Below are experts of layer 9 (counted from 0) of a mixture-of-experts language model. Rows are named down (a neuron's output weights, with its number) and show model dimensions 480-559. Each number is 200 + 30 x the weight over its row's rms, rounded and kept within 0 to 999.
Before each expert's rows: "raises" lists some tokens whose logits its average output raises strongly, later layers aside; "comes before" lists some tokens at least twice as common just after its tokens as in all text. This comes from a sample of Wikipedia text that the model never trained on. Tokens count by the router's weight.

# expert 3
raises: ", ", "\n", "\n\n", ".", ". ", "; "
comes before: "\n", "\n\n", ".", ", ", "–", ": "
down0,246,191,161,228,190,154,240,207,184,238,233,181,148,202,231,155,227,211,189,194,229,140,198,238,211,273,242,233,209,161,232,195,185,166,187,213,182,188,120,197,209,207,180,189,248,205,168,175,251,225,176,197,182,216,243,251,207,134,191,202,206,172,172,210,166,228,229,226,146,258,145,181,161,214,192,223,126,182,221,169
down1,147,220,219,219,183,187,269,149,269,235,180,180,211,157,233,185,204,218,226,199,230,193,208,212,214,197,205,223,209,223,194,159,236,171,157,239,219,187,231,181,171,167,240,255,208,213,110,206,208,198,245,210,174,195,186,230,204,230,159,173,196,206,217,218,218,208,167,176,225,152,155,143,165,149,215,204,198,182,239,194
down2,222,182,211,167,161,206,188,203,237,155,173,194,208,214,211,235,213,152,201,194,253,205,187,206,170,201,189,200,178,197,229,164,188,211,170,187,208,150,233,237,212,228,203,198,168,211,161,196,208,240,167,183,174,182,218,190,267,226,265,183,211,239,249,156,183,200,196,181,250,187,223,227,174,204,191,206,237,173,221,237
down3,253,156,193,202,217,261,200,197,251,153,226,198,176,206,178,135,218,175,171,207,258,188,247,198,238,252,211,155,204,227,271,222,203,271,210,182,195,204,195,232,201,194,156,197,226,202,222,196,116,203,206,252,253,220,159,218,215,186,168,155,261,198,171,195,189,206,158,205,199,195,241,190,160,223,251,206,163,205,186,226

# expert 0
raises: "-", ", ", ". ", "ed ", "ed", "."
comes before: ", ", "-", "s ", ". ", "'", "ing "
down0,178,184,205,150,250,243,174,178,231,175,155,158,178,217,182,249,211,197,223,213,182,186,227,187,209,234,183,206,186,248,153,250,199,195,222,241,190,198,174,246,211,239,197,141,210,191,205,181,221,157,182,200,202,163,227,183,141,168,173,184,218,208,179,184,179,193,218,187,167,241,177,215,194,212,211,195,246,170,158,183
down1,150,258,200,189,167,168,195,238,200,176,186,154,191,186,232,185,175,204,146,246,170,243,151,205,220,216,184,220,189,226,177,218,191,193,181,267,186,199,237,262,219,190,143,211,183,180,192,237,202,228,170,177,187,195,235,203,150,222,197,189,254,174,161,210,229,248,222,129,188,180,152,175,193,199,134,189,211,229,160,232
down2,237,213,224,171,175,203,172,188,191,205,245,234,242,162,184,240,212,195,211,170,192,202,257,234,215,168,237,206,167,231,218,179,204,207,174,196,144,190,222,160,183,204,200,256,222,171,208,222,198,168,214,183,222,173,240,176,158,202,124,180,194,204,191,184,161,239,217,227,249,261,163,197,230,213,168,228,193,164,162,213
down3,196,185,214,206,144,230,187,175,202,224,235,163,243,209,165,178,184,175,206,232,214,182,145,168,213,208,221,219,155,287,210,195,157,197,222,152,139,193,223,264,192,164,236,108,206,164,216,143,236,167,173,205,197,230,232,190,242,217,206,151,185,225,256,208,195,199,160,208,194,224,212,168,184,194,134,222,262,286,151,221

# expert 8
raises: "and ", "of ", "in ", "to ", "for ", "("
comes before: "of ", "and ", "in ", "(", "to ", "for "
down0,214,176,236,182,250,219,132,203,241,139,263,199,182,199,154,179,144,219,260,206,204,180,197,162,178,245,241,200,267,200,183,187,187,214,201,160,182,176,226,197,196,213,223,216,194,226,244,196,193,244,206,237,169,211,230,228,135,213,190,226,219,226,193,200,247,216,173,155,222,263,231,174,182,189,183,164,235,235,251,223
down1,208,164,151,200,194,187,189,218,184,212,222,217,190,197,144,157,203,214,212,185,245,154,135,217,265,290,214,207,236,194,203,181,207,200,107,191,198,157,216,187,155,163,214,155,187,175,233,235,209,172,229,237,236,189,194,210,150,250,175,238,180,182,191,228,223,265,224,228,241,251,165,272,203,227,194,251,164,253,174,239
down2,191,187,190,170,237,205,214,136,217,220,191,182,188,244,209,211,158,155,195,247,188,161,196,189,173,195,207,149,148,219,187,194,242,233,233,218,163,193,172,184,246,209,210,229,176,210,169,204,206,181,150,223,190,119,194,228,185,242,215,145,218,251,204,203,202,254,160,181,207,170,177,228,189,172,199,145,219,198,192,222
down3,262,231,208,207,182,237,171,177,263,176,243,200,248,188,222,159,169,211,155,214,167,222,201,208,211,218,177,166,208,197,203,88,210,246,208,193,257,206,147,223,199,174,188,206,213,174,225,207,203,232,164,228,205,185,228,174,225,232,178,145,185,190,211,153,227,197,197,218,190,226,161,186,175,150,175,214,180,200,244,192

# expert 6
raises: "-", ", ", ". "
comes before: ", ", ". ", "'", "-", ") ", "; "
down0,209,237,212,200,183,177,203,167,166,173,275,199,211,205,244,206,245,156,243,216,173,185,133,232,228,173,261,161,187,194,197,243,223,195,212,200,175,181,213,180,205,237,198,216,190,118,134,219,197,198,208,219,166,196,191,168,194,236,226,220,223,163,211,191,217,201,245,173,213,225,239,203,197,196,171,147,206,239,191,180
down1,199,265,149,200,275,144,187,262,141,201,239,190,185,216,189,187,251,205,204,206,211,155,203,194,201,254,169,211,199,230,221,190,182,176,189,160,201,224,198,199,181,227,215,201,198,144,154,203,170,164,164,177,195,241,199,209,199,173,169,214,235,166,196,224,241,147,249,206,182,136,188,204,205,176,211,197,225,207,202,198
down2,197,219,156,228,252,201,199,221,173,228,235,212,229,171,273,179,200,180,213,188,202,162,242,227,213,190,197,220,223,198,251,176,186,199,185,202,171,203,182,216,181,157,234,171,215,217,206,175,146,159,189,166,187,225,174,207,180,147,217,214,187,185,198,178,247,165,202,231,259,250,193,168,225,186,196,176,209,129,211,124
down3,193,209,142,244,195,223,232,197,209,233,186,212,233,168,190,161,212,195,260,184,198,158,234,186,214,168,211,190,222,236,149,182,146,208,196,218,156,204,244,262,186,205,201,208,235,203,177,222,230,194,215,178,181,219,240,111,230,213,216,207,204,186,236,201,245,228,265,212,164,159,199,168,167,149,163,247,155,265,231,159

# expert 1
raises: "of ", "to ", "in ", "and ", "| ", "("
comes before: "| ", "|", "by ", "to ", "–", "% "
down0,206,168,170,197,175,193,215,177,196,206,239,190,204,154,199,120,172,157,209,180,170,231,217,117,131,228,149,169,187,165,227,180,203,175,192,108,217,137,221,191,144,174,220,264,183,248,171,143,164,238,279,208,175,186,245,160,176,239,210,195,179,221,172,182,178,216,230,232,242,348,230,170,181,207,180,221,208,217,199,151
down1,178,194,199,165,198,203,167,255,231,167,233,234,269,201,194,192,190,166,174,178,211,125,193,242,150,174,239,188,219,230,228,227,223,172,157,145,210,183,158,145,158,219,193,269,175,178,172,184,212,192,198,200,176,131,168,264,226,191,226,219,218,218,155,214,224,184,168,234,202,252,189,216,216,228,256,230,243,212,242,161
down2,209,177,231,176,174,198,220,188,240,166,191,187,207,222,178,209,158,228,209,215,195,220,198,255,196,229,196,228,169,228,205,228,197,192,202,190,173,221,176,231,144,216,201,182,226,231,182,240,183,173,214,203,205,190,164,194,232,165,201,201,195,151,172,190,240,150,172,204,239,143,212,174,190,234,268,191,213,191,211,222
down3,196,172,224,156,203,176,229,195,251,186,226,222,200,224,172,158,153,200,165,203,236,164,246,241,199,193,213,238,170,184,203,165,261,178,201,183,192,163,202,194,228,174,201,222,235,173,162,189,174,214,197,168,185,158,184,231,227,185,200,228,249,175,160,162,240,205,151,192,256,175,242,220,297,177,215,163,210,182,195,247

# expert 4
raises: "the ", "a ", "both ", "an ", "also ", "in "
comes before: "and ", "in ", "was ", "to ", "of ", "a "
down0,204,195,212,192,199,180,185,217,175,222,168,211,185,151,245,159,206,232,148,186,189,185,205,195,245,216,217,149,182,164,209,205,179,220,207,241,160,153,204,181,214,206,212,187,185,192,193,184,237,228,222,215,153,185,206,189,244,161,186,225,239,196,147,231,166,223,156,185,168,257,148,232,193,213,168,181,208,186,143,209
down1,235,277,202,160,203,226,242,244,215,168,174,245,170,280,151,230,199,219,161,207,147,232,223,272,188,156,202,214,210,199,167,211,209,221,223,219,170,199,177,191,207,209,256,171,195,183,214,210,256,217,210,173,209,203,211,168,187,206,222,291,201,226,262,138,178,213,203,172,189,182,219,196,225,178,243,232,190,180,187,218
down2,214,196,144,201,164,228,186,196,193,196,229,205,164,205,152,177,149,224,176,231,171,213,194,189,219,187,205,229,183,229,199,190,229,221,188,181,216,156,209,188,200,226,175,190,178,255,248,140,201,217,206,186,190,260,181,233,205,216,223,198,213,223,187,167,231,233,201,239,191,246,248,152,171,173,190,233,191,199,184,139
down3,233,185,196,162,213,235,218,163,205,191,150,201,216,179,153,155,206,215,238,147,195,204,171,178,195,160,234,212,166,180,197,128,190,136,194,225,186,214,182,154,166,176,187,199,199,167,170,293,188,214,243,184,172,206,182,172,203,220,202,195,194,202,154,215,206,249,220,164,216,215,231,181,242,147,155,158,183,121,211,186

# expert 9
raises: "The ", "In ", "There ", "For ", "A ", "An "
comes before: "- ", "| ", "(", "The ", "\n\n", "In "
down0,170,206,253,152,262,210,185,145,213,243,215,207,224,234,197,194,166,188,259,189,200,184,177,166,218,150,195,185,217,223,175,151,183,207,233,157,202,183,206,189,222,209,181,161,190,144,213,204,216,142,198,213,183,226,213,152,163,215,150,193,172,209,245,199,175,260,193,215,189,174,259,206,158,225,198,197,185,202,188,156
down1,246,225,190,241,213,172,155,207,247,206,186,159,187,211,181,222,194,260,243,169,244,153,188,192,211,278,147,208,213,204,198,155,177,172,183,200,253,176,204,212,235,172,240,233,236,173,184,238,217,205,168,266,193,215,222,265,175,223,205,242,211,195,210,186,221,240,190,163,234,255,264,173,216,170,229,161,163,153,246,164
down2,210,178,180,195,198,207,219,223,234,190,202,227,134,235,213,180,188,180,202,183,181,185,203,211,168,212,208,199,193,215,178,184,234,288,216,180,199,184,159,188,162,188,198,140,274,185,208,203,230,187,211,175,190,201,208,166,182,169,219,234,229,212,191,174,208,238,223,230,196,231,157,211,209,248,224,213,224,141,190,228
down3,178,134,215,239,208,191,217,127,204,201,187,198,208,143,182,192,213,183,170,231,243,216,208,244,180,233,250,276,229,163,155,177,217,239,164,251,172,194,221,179,217,223,249,232,181,202,208,173,215,200,220,189,200,215,201,225,233,139,160,173,232,204,171,225,166,185,179,174,212,208,212,212,218,149,245,228,127,227,168,162